Weights of a small mixture-of-experts language model, trained from scratch on English Wikipedia: a variant of Adam for the experts, 425M tokens.
Below are experts of layer 3 (counted from 0) of a mixture-of-experts language model. Rows are named gate (a neuron's input weights, with its number), up (a neuron's input weights, with its number) and show model dimensions 168-223. Each number is 50 + 15 x the weight over its row's rms, rounded and kept within 0 to 99.
Before each expert's rows: a language model's description of what the expert responds to. This comes from a sample of Wikipedia text that the model never trained on.

# expert 15
Description: Coordinators and list commas. Conjunctions and list separators between items, such as and, but, or, &, commas and closing parentheses, often before and, which or who.
gate0:60 42 47 33 26 25 28 32 42 59 59 34 53 46 44 54 43 41 53 48 22 76 44 50 45 60 52 36 35 55 45 23 64 19 57 43 58 56 47 61 50 37 57 71 42 59 50 56 56 53 69 30 72 50 39 74
up0:51 73 53 41 39 47 49 60 43 58 35 53 45 34 66 49 64 65 53 43 57 49 88 66 46 72 41 72 63 73 48 23 30 47 35 42 39 24 53 46 41 36 53 35 50 62 34 38 30 63 56 40 09 50 53 50
gate1:63 34 25 43 63 38 50 61 41 52 55 53 63 57 23 33 53 56 46 31 61 59 46 56 47 47 67 36 62 39 40 62 58 41 76 73 36 59 74 51 44 53 55 41 45 59 54 64 66 58 51 57 71 48 47 50
up1:49 73 47 49 73 71 72 58 47 45 15 42 39 67 47 43 46 38 64 24 65 50 44 15 66 43 38 36 71 65 66 40 46 72 37 73 64 38 46 51 54 61 46 62 28 47 40 68 38 53 38 65 71 42 59 51
gate2:50 34 60 42 47 59 67 56 31 68 55 46 46 65 38 25 33 68 41 68 45 23 72 44 68 39 42 55 60 48 56 64 25 60 53 56 47 35 39 18 33 41 30 47 34 76 73 31 47 70 33 61 53 45 32 31
up2:37 37 31 61 39 57 63 22 26 29 61 51 53 33 48 29 55 39 60 11 44 32 56 49 34 43 60 47 45 38 64 56 72 34 34 44 51 36 64 56 35 60 69 52 28 52 79 42 54 60 45 60 52 36 51 46
gate3:48 68 66 58 49 39 51 54 48 32 26 54 25 12 81 62 36 60 64 76 41 22 34 32 58 20 59 27 67 69 70 30 80 80 59 42 34 22 48 43 55 35 55 50 66 47 31 58 40 58 50 63 49 50 74 32
up3:41 28 65 44 67 66 43 43 45 75 57 33 37 51 55 74 56 49 44 72 52 26 41 44 49 42 54 43 42 49 62 43 41 53 39 56 68 38 41 33 62 17 75 74 43 47 44 44 47 43 70 44 40 56 57 60
gate4:32 61 45 62 55 40 36 30 39 57 60 31 48 54 44 60 19 79 37 31 51 83 53 48 56 69 44 15 36 34 77 45 46 66 39 51 72 49 58 53 52 50 42 66 55 38 37 29 64 38 61 36 33 52 48 69
up4:56 75 73 27 52 61 32 60 37 51 54 59 54 50 47 54 56 30 34 56 45 60 62 32 62 40 49 73 53 47 57 71 58 59 64 57 30 31 40 32 52 60 45 52 39 42 25 42 79 23 31 32 43 59 55 64
gate5:45 63 70 51 67 36 45 25 41 67 82 47 31 40 69 45 64 54 24 32 38 45 35 79 64 48 29 43 28 24 44 67 37 75 72 24 47 64 58 36 35 41 52 73 31 71 63 47 81 50 48 55 60 50 48 55
up5:45 82 37 31 72 50 41 31 21 54 38 59 43 66 63 84 50 73 45 45 73 54 45 52 61 71 49 34 48 63 26 50 68 75 51 85 47 35 51 71 51 57 54 49 53 60 54 52 67 66 25 59 18 46 65 67
gate6:36 39 42 29 22 63 54 66 39 75 13 33 43 60 26 42 45 31 62 62 45 30 50 75 39 32 70 61 35 42 46 47 68 58 47 62 50 53 59 63 28 37 47 53 26 77 63 30 67 30 49 38 55 41 23 60
up6:42 73 60 21 65 61 22 55 39 54 36 60 44 49 58 69 59 41 35 63 56 34 58 49 42 30 67 60 58 73 47 60 45 42 78 60 23 80 54 33 45 72 42 41 44 47 43 19 58 64 34 38 36 39 47 35
gate7:66 41 53 58 42 64 31 68 15 54 25 41 47 30 60 48 50 50 85 77 54 69 48 61 77 78 40 25 41 53 46 42 46 62 53 37 44 76 57 67 45 58 37 57 73 52 51 21 22 32 71 29 59 57 63 47
up7:41 76 51 58 42 45 40 63 46 50 34 38 23 30 49 57 17 70 74 62 32 57 31 59 46 53 54 38 63 43 49 36 43 65 61 37 68 46 52 31 61 52 77 52 55 48 46 35 34 62 39 41 75 60 40 69

# expert 38
Description: Name-final head nouns. Final words or suffixes of multiword names and terms, such as Cup, School, War, Championships, -idae, -ship, plural s.
gate0:41 56 38 53 25 54 68 52 50 51 53 62 37 25 47 59 60 00 62 86 43 63 41 47 39 75 74 46 53 49 28 60 54 61 66 19 36 61 49 53 50 37 39 49 60 49 56 74 91 46 58 32 48 32 41 36
up0:33 56 56 71 71 67 56 60 46 35 51 54 57 58 46 40 34 51 42 62 60 32 75 21 38 58 35 59 51 25 59 69 52 37 32 54 72 51 47 50 44 54 43 48 67 41 37 50 58 41 48 30 32 47 43 58
gate1:55 89 49 41 73 63 31 42 44 41 33 31 67 62 57 46 16 61 34 39 25 48 86 19 27 72 47 53 29 10 39 45 14 54 37 34 38 53 96 56 44 67 53 62 60 56 64 68 31 37 43 56 43 55 48 51
up1:37 53 62 78 47 36 29 39 59 78 45 39 54 27 50 63 49 36 42 50 57 42 44 76 58 63 47 55 67 40 51 75 71 24 35 20 56 40 79 58 55 49 57 32 51 47 54 55 24 22 51 64 60 49 28 75
gate2:48 50 78 33 56 46 71 43 70 20 33 47 48 52 55 61 53 31 64 77 65 52 40 40 54 34 40 55 65 59 64 36 50 58 61 66 67 60 57 60 48 53 21 86 61 15 30 54 33 56 36 53 67 51 48 48
up2:69 21 32 41 69 52 47 56 53 70 53 36 48 58 31 08 59 64 34 40 77 34 58 67 50 28 50 47 47 73 41 39 74 27 69 32 43 51 68 68 32 69 39 18 61 55 55 48 44 70 35 43 50 75 45 62
gate3:46 36 71 50 51 40 50 39 53 53 49 72 73 51 48 48 52 61 43 46 58 47 50 45 32 08 41 31 55 43 32 54 35 76 42 34 57 42 65 56 23 57 75 62 54 42 46 51 49 51 47 46 44 19 25 51
up3:40 43 39 49 42 47 21 40 58 30 42 57 56 43 37 61 24 64 57 76 39 57 19 67 56 55 44 59 33 53 65 28 81 42 58 46 52 52 57 66 32 37 74 45 66 54 49 40 34 59 35 70 29 40 72 67
gate4:62 73 54 54 62 41 61 67 43 59 44 76 52 45 47 48 37 46 63 33 62 58 68 65 63 63 36 59 57 70 17 41 27 53 47 53 36 68 35 65 24 50 74 59 60 39 45 49 45 49 31 60 60 55 65 52
up4:61 39 69 82 57 48 17 51 45 32 57 43 47 49 53 41 13 75 24 47 83 68 54 44 58 61 60 79 55 62 37 66 50 51 44 55 51 36 42 28 55 39 61 71 55 52 20 53 50 67 59 53 38 54 21 70
gate5:25 41 56 72 48 78 20 53 63 78 51 19 30 58 35 82 40 46 63 57 76 44 47 39 73 55 42 63 50 75 40 46 30 46 60 55 59 68 41 46 57 20 52 49 71 56 47 55 11 43 26 43 46 49 44 42
up5:24 55 42 39 51 47 66 34 56 38 68 28 57 44 51 60 53 42 81 45 66 35 63 51 43 64 57 84 62 19 66 63 62 31 46 68 70 67 77 62 41 14 56 38 39 81 70 26 69 50 68 32 26 60 45 27
gate6:30 37 59 69 36 35 24 45 67 40 43 59 62 42 70 50 68 59 37 34 61 60 83 46 60 72 38 49 53 47 51 40 57 33 55 40 67 34 42 65 56 58 63 57 41 55 40 59 53 42 57 30 43 51 44 57
up6:47 45 46 41 24 62 64 80 69 45 37 38 32 54 48 55 58 60 54 60 55 44 41 66 44 68 41 41 57 47 71 46 35 36 63 57 48 47 38 50 39 60 43 42 45 35 48 62 58 37 52 68 54 54 28 42
gate7:40 61 44 45 61 21 62 54 72 57 59 42 52 41 40 51 66 50 48 50 28 48 63 49 66 67 41 45 74 38 48 56 25 37 50 29 35 34 46 46 62 69 43 58 70 63 73 64 57 45 51 59 47 17 51 31
up7:43 49 51 60 51 34 58 77 30 27 64 44 66 53 48 29 57 52 67 39 43 38 57 57 67 71 64 58 66 39 33 14 46 28 37 10 47 40 47 42 34 39 37 77 44 62 60 55 66 39 28 49 30 71 68 47

# expert 35
Description: Possessives and determiners. Possessive 's and apostrophes after names, and determiners the, his, her, its, their before nouns.
gate0:45 60 54 77 71 41 54 44 38 42 39 57 42 46 73 44 77 33 60 59 59 20 75 68 40 72 44 55 51 65 70 46 83 33 46 50 58 71 37 56 54 52 57 60 60 47 62 56 36 36 34 58 56 71 57 44
up0:50 70 45 24 21 87 45 18 77 78 53 53 40 35 29 63 59 37 33 29 35 64 59 49 48 69 50 52 44 58 57 27 55 60 67 61 45 38 47 63 43 58 60 80 32 43 37 39 59 36 37 61 30 60 55 63
gate1:71 30 63 59 32 58 72 57 61 51 42 32 55 55 65 56 49 41 66 73 54 58 39 42 42 46 65 56 67 52 57 37 55 50 57 44 43 63 65 37 46 45 48 63 67 81 57 41 44 24 56 35 71 45 50 18
up1:42 46 63 41 69 60 34 48 52 67 59 48 67 44 58 65 51 42 45 31 53 70 26 28 53 70 51 68 77 58 54 49 44 78 46 47 55 44 37 61 67 56 77 54 57 30 50 31 43 50 55 55 33 26 33 47
gate2:29 32 32 43 37 52 50 50 52 12 51 46 49 59 66 50 59 23 39 39 49 30 70 50 59 52 32 67 38 38 54 50 31 71 46 65 55 42 81 61 55 37 44 40 55 45 44 24 42 48 54 30 66 50 36 54
up2:49 50 76 72 58 75 44 49 66 74 55 36 61 27 36 78 37 85 51 62 45 42 50 29 57 60 52 53 72 55 41 58 52 48 48 49 43 57 39 39 34 61 53 30 53 50 38 53 31 59 53 53 36 92 56 40
gate3:08 46 44 51 28 51 63 47 56 99 58 46 39 55 43 70 60 48 57 42 57 55 65 66 51 66 47 49 35 33 44 27 56 58 22 44 63 47 40 53 63 63 51 52 36 29 67 23 10 53 33 40 33 39 32 63
up3:40 45 72 68 77 63 42 53 58 35 31 47 62 49 50 63 44 45 66 22 53 84 34 41 50 31 36 25 52 42 43 55 76 53 48 39 67 49 45 41 47 72 43 53 59 51 55 68 49 37 62 32 50 80 67 65
gate4:65 46 56 48 61 67 67 53 48 71 71 28 66 37 24 53 12 78 55 57 13 49 66 46 55 67 52 40 45 59 38 44 82 19 69 10 50 50 31 60 63 34 55 43 28 38 43 61 34 09 54 49 64 63 48 41
up4:40 40 47 84 48 44 65 38 70 44 55 38 27 40 67 18 46 24 63 40 64 59 51 59 35 38 19 61 53 52 56 72 39 54 54 53 45 70 70 51 54 65 53 55 41 50 61 58 54 32 45 52 58 28 79 62
gate5:51 57 38 36 60 28 80 38 59 46 40 59 48 51 39 35 42 42 76 48 23 38 35 70 58 62 43 28 54 47 58 45 38 64 27 44 21 71 50 35 47 60 21 56 45 67 36 31 63 25 35 62 40 47 41 47
up5:62 50 67 28 61 74 26 60 30 46 61 43 57 39 40 45 85 67 37 28 44 67 63 47 62 41 39 65 63 38 52 68 49 66 67 59 70 22 41 74 55 55 42 42 37 25 52 50 40 68 66 45 42 52 50 75
gate6:31 41 16 42 43 36 40 86 70 44 53 92 32 37 40 39 44 67 43 27 58 49 76 44 65 36 49 39 69 48 25 47 26 65 31 55 69 46 62 29 49 19 69 45 52 56 37 66 41 42 47 63 32 57 46 31
up6:67 35 44 35 64 68 52 27 55 48 58 46 56 32 61 49 55 46 19 61 87 44 60 43 58 64 55 48 08 50 62 27 50 61 46 64 34 71 69 58 59 54 38 76 45 54 26 67 40 27 44 50 57 66 56 51
gate7:48 77 50 63 53 53 63 42 76 49 47 68 37 46 27 41 56 74 83 58 52 31 52 57 49 44 70 66 71 49 47 51 55 57 55 67 58 68 43 78 36 58 38 58 50 34 30 45 56 35 36 53 50 29 79 55
up7:19 58 45 38 57 84 58 38 52 65 78 34 49 53 36 62 56 63 46 42 31 38 52 61 50 34 91 72 46 23 74 68 52 46 23 46 60 54 45 45 49 38 35 60 61 52 44 52 63 61 55 50 70 57 09 51

# expert 0
Description: Quantifiers and table rules. Number words and quantifiers like two, three, both, several, plus Markdown table separator rows such as |---|---| and some table cells.
gate0:58 34 19 66 60 74 32 47 62 62 50 79 46 62 77 45 75 75 42 45 59 40 71 38 59 39 71 39 70 59 60 31 24 54 65 52 47 42 17 42 39 37 38 50 35 50 57 55 36 66 40 41 63 70 43 79
up0:59 38 42 61 57 49 45 73 55 42 39 27 61 37 66 28 67 51 45 24 45 54 77 70 70 52 56 74 36 31 42 72 39 58 65 45 53 65 42 48 58 57 89 56 59 40 48 25 24 39 43 54 60 69 27 56
gate1:57 28 54 51 52 34 92 44 55 37 62 57 55 52 45 58 31 42 59 58 30 66 43 56 79 66 52 41 30 53 20 43 40 65 55 64 54 43 11 36 47 42 38 37 43 41 79 66 55 29 36 48 60 71 37 54
up1:44 46 51 41 56 56 56 62 47 39 33 46 45 43 52 53 77 48 45 62 39 13 32 20 38 51 30 44 18 31 40 48 41 46 52 37 43 60 63 83 27 59 47 46 40 50 67 65 50 62 63 55 52 49 35 66
gate2:16 41 15 55 58 73 25 39 55 65 60 44 64 29 67 40 37 48 28 61 60 55 25 63 56 37 27 61 71 37 65 67 52 45 51 90 45 18 24 54 57 42 14 44 31 32 81 79 65 48 44 50 27 31 41 65
up2:59 53 89 30 41 43 49 55 50 56 56 50 28 54 29 48 36 36 35 32 53 35 63 16 62 55 27 84 57 45 33 32 49 38 26 81 84 59 28 56 62 50 69 54 76 43 47 47 37 55 32 67 58 39 40 44
gate3:54 74 59 41 56 40 54 30 27 47 32 79 35 46 83 38 38 58 60 03 51 78 52 47 50 20 47 66 50 51 59 69 55 46 13 78 52 59 27 35 38 29 70 42 48 69 39 45 21 34 41 57 54 55 31 24
up3:66 49 45 46 36 42 42 79 73 71 53 35 58 98 57 54 80 49 44 34 61 40 50 42 41 50 54 46 63 62 55 66 19 66 78 22 61 64 50 56 70 22 38 51 38 37 40 63 74 53 30 64 51 35 61 75
gate4:28 57 25 52 40 44 50 54 57 59 65 52 28 50 54 56 08 51 63 65 30 57 34 32 42 67 60 56 35 38 43 56 53 70 35 44 64 77 46 43 35 42 54 63 62 50 54 44 44 31 51 51 28 49 27 52
up4:86 39 48 69 62 38 67 39 59 48 35 55 55 58 44 18 40 28 46 67 66 30 78 71 37 40 46 58 79 74 42 51 57 52 46 52 84 56 46 34 72 30 37 55 31 44 58 42 54 59 47 41 25 34 75 54
gate5:54 47 31 40 20 51 59 46 51 86 43 42 61 65 43 48 37 71 37 78 74 61 45 37 68 44 41 60 42 76 49 40 69 35 73 88 67 58 20 45 36 60 57 58 58 43 73 53 55 51 56 46 57 53 65 74
up5:58 35 78 17 57 67 76 40 28 51 33 58 68 58 47 54 46 52 57 45 36 60 49 49 39 59 33 50 65 39 59 41 57 55 64 48 30 57 58 64 46 58 58 37 51 66 44 72 60 64 37 61 32 48 48 36
gate6:51 49 30 63 21 26 64 55 66 47 46 55 74 38 59 75 36 52 51 59 55 10 45 55 41 58 53 65 47 64 44 35 62 56 64 73 54 59 43 67 45 61 53 30 38 35 61 44 30 56 57 67 65 36 60 51
up6:35 52 42 46 74 59 72 61 23 46 82 64 70 42 44 61 71 75 55 28 27 60 32 49 41 43 43 59 30 23 59 61 64 30 71 44 59 49 48 72 60 69 51 65 33 84 60 38 44 37 61 30 37 41 52 52
gate7:40 28 47 60 20 54 56 75 44 54 49 68 62 58 53 45 53 26 46 45 52 45 55 45 74 43 76 46 47 60 48 38 45 35 62 69 49 75 64 16 61 60 46 47 32 22 41 34 57 44 46 51 36 46 31 19
up7:44 49 49 53 51 57 59 51 63 48 74 42 23 50 53 44 54 50 37 78 80 37 20 36 42 29 59 65 62 45 70 63 67 33 68 22 22 58 36 45 37 45 56 52 58 60 32 49 49 61 57 36 26 51 47 65

# expert 34
Description: Sentence ends, headings. Sentence-final periods, wiki heading markers like == and ===, and possessives such as its, their, his before a new sentence or heading.
gate0:36 19 59 39 21 43 54 62 39 38 50 71 67 47 50 37 31 78 36 51 74 44 30 52 41 32 53 56 53 60 54 51 77 51 44 71 80 53 65 39 46 64 81 50 50 77 57 50 56 59 18 47 31 32 34 62
up0:38 56 64 19 47 76 57 67 46 43 32 49 76 34 56 35 64 32 22 55 42 36 60 46 50 23 39 27 38 64 29 42 27 66 53 70 40 34 46 40 59 37 52 55 48 39 45 53 49 47 40 41 41 57 55 82
gate1:50 69 54 22 66 82 81 61 45 44 63 61 72 38 58 33 32 55 50 55 38 63 41 33 26 57 35 45 41 31 62 53 71 63 37 35 38 41 46 38 52 41 33 81 69 50 56 35 38 57 37 23 55 46 69 17
up1:66 84 61 58 52 59 29 43 75 57 34 40 50 68 32 62 56 65 44 56 20 65 39 53 39 60 38 39 45 47 62 66 77 26 46 51 49 45 43 54 39 54 72 18 72 68 68 49 65 32 23 52 67 40 54 67
gate2:66 55 58 61 59 56 68 51 16 65 66 58 69 63 48 51 83 37 46 50 61 70 45 26 74 44 31 62 77 35 17 34 31 47 31 70 35 51 47 61 38 40 43 54 73 53 39 43 40 33 39 46 57 62 74 35
up2:60 42 70 49 54 41 43 38 52 47 50 57 66 62 25 72 32 30 99 46 61 35 70 58 42 46 48 59 66 39 69 43 48 29 61 62 71 55 33 66 64 48 41 41 32 43 61 43 55 39 42 46 43 69 58 59
gate3:51 61 38 66 47 55 52 57 55 66 62 50 71 28 51 49 51 38 73 38 41 25 44 71 34 46 41 41 79 38 30 54 69 55 41 44 46 42 38 49 38 48 45 63 43 42 64 56 40 17 37 53 46 34 27 51
up3:36 50 43 56 28 67 25 78 44 42 57 38 67 40 58 43 46 58 59 43 65 25 54 72 69 48 48 46 57 77 15 26 52 54 61 36 49 41 66 21 49 37 54 26 75 49 43 50 48 45 39 62 49 45 82 66
gate4:38 40 60 46 25 48 65 56 55 42 63 58 68 37 55 71 63 73 52 33 23 58 22 66 61 43 37 41 45 44 51 51 33 73 48 60 35 57 42 65 46 31 46 60 50 53 63 42 58 48 34 50 27 57 52 42
up4:59 31 39 26 65 59 74 44 67 41 53 74 35 49 39 57 39 59 47 47 35 82 59 32 52 52 68 58 52 45 59 34 32 46 49 71 43 40 56 64 46 59 53 46 38 48 30 66 37 64 55 38 33 38 47 35
gate5:65 40 61 31 55 58 63 47 72 40 57 64 41 78 62 48 37 64 58 35 76 62 42 26 74 73 78 23 29 61 57 36 54 56 64 61 31 63 32 35 47 41 72 61 49 51 48 50 62 70 44 53 49 51 30 52
up5:78 37 59 21 29 56 65 55 51 57 49 64 65 38 43 44 42 53 30 42 49 60 70 56 66 33 40 83 45 25 44 77 36 75 16 46 82 41 65 30 37 65 65 46 46 75 44 53 56 56 43 41 56 66 52 57
gate6:49 28 62 49 39 67 41 42 64 48 26 56 50 46 32 23 43 48 58 57 74 48 37 52 36 44 43 43 60 49 63 76 37 51 46 44 74 68 39 50 70 66 68 36 71 62 74 61 64 70 62 46 10 32 32 49
up6:65 30 56 73 29 37 59 47 49 46 65 53 41 52 64 19 33 41 28 38 64 65 17 76 56 26 68 75 11 39 25 63 47 72 34 46 14 47 58 22 82 30 41 50 29 27 65 44 72 39 62 62 54 38 47 65
gate7:39 23 44 53 32 51 86 77 70 40 57 44 43 46 38 29 58 39 68 49 53 52 38 36 53 43 48 43 42 64 61 53 58 40 60 23 31 56 50 40 45 75 62 57 67 50 55 47 78 51 58 64 47 57 54 59
up7:45 50 76 85 58 48 19 63 70 18 69 57 31 53 60 48 45 59 48 46 54 97 49 43 55 69 33 47 43 72 42 27 47 36 48 28 25 60 52 27 57 60 69 52 74 47 39 33 49 57 80 63 53 79 37 58

# expert 29
Description: Plural nouns and fragments. Plural nouns like species, States, teams, members, plus plural s endings, single letters in abbreviations, and math subscripts.
gate0:41 64 70 50 57 25 35 71 38 70 68 57 70 55 57 52 39 46 46 59 34 51 62 56 86 36 32 69 38 55 65 45 39 42 75 47 50 43 49 34 39 47 60 35 29 32 51 60 48 33 51 60 51 29 48 52
up0:66 35 58 63 53 77 48 22 64 63 39 74 48 66 44 62 33 57 47 30 50 06 37 31 56 59 56 32 64 68 35 63 43 46 36 90 44 51 36 49 45 17 31 33 42 64 64 52 32 48 00 56 49 58 50 53
gate1:53 35 37 61 38 73 71 56 81 46 48 50 47 56 57 53 30 99 54 48 44 44 58 50 56 52 37 31 56 35 49 78 49 53 55 45 49 32 58 41 31 50 62 68 52 39 62 39 57 39 52 44 37 55 25 66
up1:29 35 56 34 48 56 30 65 40 65 59 79 62 35 47 65 76 71 62 44 47 41 48 65 73 27 35 67 65 23 41 57 55 48 79 56 61 52 38 39 47 63 69 50 11 90 61 46 67 44 50 26 62 38 55 64
gate2:46 44 69 03 54 47 60 29 34 69 43 54 47 26 60 66 55 63 61 41 50 48 58 58 53 55 24 44 28 84 31 26 31 76 67 56 48 42 59 34 39 60 53 37 48 39 40 72 44 37 57 34 59 51 31 76
up2:36 34 35 60 83 63 56 58 69 31 48 58 58 41 57 27 46 57 39 68 41 50 26 48 25 61 43 29 67 40 32 73 46 35 58 66 73 58 40 57 53 61 33 54 78 39 48 49 36 67 78 53 32 32 56 38
gate3:57 37 47 38 61 56 28 47 40 49 54 34 70 57 51 32 42 43 37 32 66 42 66 76 71 47 30 58 58 52 79 60 45 44 51 49 62 79 62 27 52 60 70 42 50 45 62 37 35 68 43 40 51 42 30 38
up3:36 63 17 63 64 52 27 60 49 23 36 61 72 44 79 50 40 32 54 52 16 82 45 36 58 49 31 62 81 33 20 32 47 48 61 53 43 33 43 49 64 39 43 33 37 55 68 51 84 44 65 43 29 36 58 67
gate4:54 51 54 48 86 39 56 52 76 63 58 59 55 48 59 49 58 43 75 53 11 20 52 36 46 69 47 96 34 55 51 38 49 29 50 48 30 66 43 54 50 54 52 40 51 44 41 63 58 53 66 47 21 90 39 60
up4:75 34 73 70 60 40 50 33 57 45 74 70 46 38 56 27 60 39 35 74 54 56 45 65 25 43 59 68 71 76 50 67 09 48 44 58 77 42 58 57 37 42 63 77 47 42 49 54 53 36 41 58 24 68 42 48
gate5:63 60 45 49 56 44 57 69 45 64 45 22 45 58 43 53 55 42 53 49 51 36 58 33 30 25 31 46 52 53 43 54 52 42 54 77 57 47 38 47 58 46 32 54 64 42 40 61 42 69 36 40 62 54 39 40
up5:50 37 58 36 48 62 37 52 54 44 48 53 48 28 64 40 58 10 74 36 51 56 49 59 55 51 13 39 22 51 51 62 52 51 74 44 39 34 30 53 58 40 54 30 38 65 50 99 72 58 76 52 55 43 51 72
gate6:73 42 62 79 38 66 60 27 27 29 18 50 61 32 34 49 66 80 66 74 54 72 40 54 65 58 51 59 54 65 41 17 48 36 34 66 53 86 58 58 46 35 41 62 35 23 64 61 55 51 25 58 72 57 59 28
up6:39 38 50 48 68 73 47 62 68 51 59 78 54 55 33 61 53 87 29 49 69 59 27 60 51 51 79 45 37 30 57 63 66 52 47 53 40 57 52 38 43 53 77 47 45 73 58 65 58 45 66 30 63 33 68 42
gate7:55 41 64 33 35 64 73 69 73 55 45 41 54 15 46 47 46 64 47 18 18 61 46 18 27 64 04 53 65 56 63 73 51 28 49 44 40 61 63 44 21 50 52 64 44 39 56 72 63 50 20 54 41 28 61 28
up7:66 64 43 41 69 52 67 49 60 63 27 70 43 63 55 29 51 47 55 52 24 40 51 44 48 78 57 51 45 50 54 55 52 29 38 86 47 53 35 46 53 53 43 25 55 68 56 65 39 50 37 47 38 67 12 49

# expert 33
Description: Auxiliaries and negation. Auxiliary and linking verbs and negation in running prose, such as has, have, been, is, may, not, as in "have not been".
gate0:29 59 40 45 63 41 51 60 36 37 40 62 65 64 69 76 65 61 37 44 91 47 54 74 55 77 52 38 35 45 24 56 65 47 42 50 54 41 54 44 63 40 19 68 06 52 57 30 67 41 37 30 55 40 31 40
up0:31 61 53 36 35 74 50 26 37 47 79 45 41 41 53 52 65 32 65 59 40 35 45 53 39 39 57 38 39 64 61 69 41 72 23 47 53 34 22 34 36 13 68 50 52 55 62 47 43 63 54 57 34 61 45 52
gate1:45 73 68 60 39 43 25 62 52 63 73 76 37 65 67 26 23 56 29 54 23 63 28 49 52 59 51 64 61 48 63 37 40 63 37 58 61 31 83 39 57 87 51 63 65 51 61 31 49 37 45 16 50 52 61 48
up1:70 41 78 28 53 44 73 16 73 61 34 49 58 71 45 45 52 48 55 66 67 32 75 33 75 66 66 40 37 64 60 44 48 30 62 52 42 19 52 66 30 41 49 47 34 59 44 51 48 62 42 61 67 69 51 43
gate2:74 53 67 38 63 72 28 40 52 57 42 65 56 61 66 70 51 63 69 41 47 65 53 64 31 47 47 37 76 47 47 43 59 63 53 39 50 53 24 57 52 63 50 30 51 84 35 70 49 64 41 48 38 66 82 61
up2:80 66 50 74 23 48 28 52 57 69 61 68 38 43 41 52 32 72 64 30 53 25 42 47 29 70 35 37 42 20 60 50 58 43 24 65 62 45 62 38 63 68 41 42 53 46 38 60 54 31 56 46 77 73 56 45
gate3:38 16 48 38 75 72 70 48 39 34 69 59 52 49 24 39 60 34 33 36 37 70 60 68 29 61 41 16 23 58 35 27 66 55 50 38 42 32 67 54 43 38 27 54 63 56 52 37 55 52 60 40 55 60 49 35
up3:68 23 56 39 63 56 54 73 66 63 42 47 40 41 38 47 30 39 66 62 15 57 70 59 30 41 63 54 25 68 61 44 43 48 14 66 41 53 69 48 47 37 59 55 43 51 46 43 51 33 45 65 65 59 51 39
gate4:61 22 41 46 57 28 69 35 37 32 57 70 50 79 47 48 81 36 49 52 49 20 70 72 42 52 69 18 47 47 42 53 51 25 58 70 26 48 31 23 65 45 42 51 25 43 63 55 57 80 36 49 52 29 53 53
up4:93 32 49 53 50 58 63 27 47 45 46 55 43 71 41 81 70 65 66 69 43 61 50 59 64 33 58 60 39 39 66 75 40 20 65 44 33 50 70 27 48 41 43 46 23 56 65 73 47 64 67 49 48 23 55 40
gate5:52 60 59 91 58 46 63 50 75 50 60 44 43 41 67 48 51 23 45 45 65 48 33 41 61 47 44 46 47 46 79 56 46 28 41 46 32 54 25 37 52 37 56 59 74 14 36 69 50 45 62 49 59 52 42 64
up5:84 63 51 31 35 63 45 69 36 82 57 59 81 58 30 92 50 57 62 57 61 52 57 62 47 47 72 26 30 25 44 39 51 29 65 62 75 76 39 41 69 48 46 48 46 45 49 23 39 38 25 41 48 33 67 56
gate6:38 51 67 51 77 46 41 70 72 50 56 50 65 62 19 66 33 33 35 33 51 83 44 33 71 53 43 37 54 50 42 33 53 49 42 48 67 68 45 79 36 50 53 48 54 52 42 53 40 73 61 39 77 52 44 44
up6:39 76 68 67 35 51 12 56 49 56 11 53 46 41 28 46 46 48 50 53 32 59 62 40 41 45 59 58 81 38 67 50 67 65 72 51 48 52 47 33 36 52 68 65 63 11 54 29 37 55 33 55 28 47 46 50
gate7:59 40 54 42 30 65 64 19 31 70 92 54 75 54 34 74 63 44 34 46 68 55 48 40 15 38 61 66 32 36 56 55 48 49 39 61 58 49 44 46 43 43 37 41 33 23 47 41 61 53 81 49 56 44 67 69
up7:34 19 55 51 57 66 65 37 33 44 62 56 41 32 35 27 66 70 50 36 56 62 37 35 59 74 61 47 73 70 31 51 63 33 38 71 52 45 36 54 45 40 40 75 26 67 53 60 67 38 63 17 77 35 40 58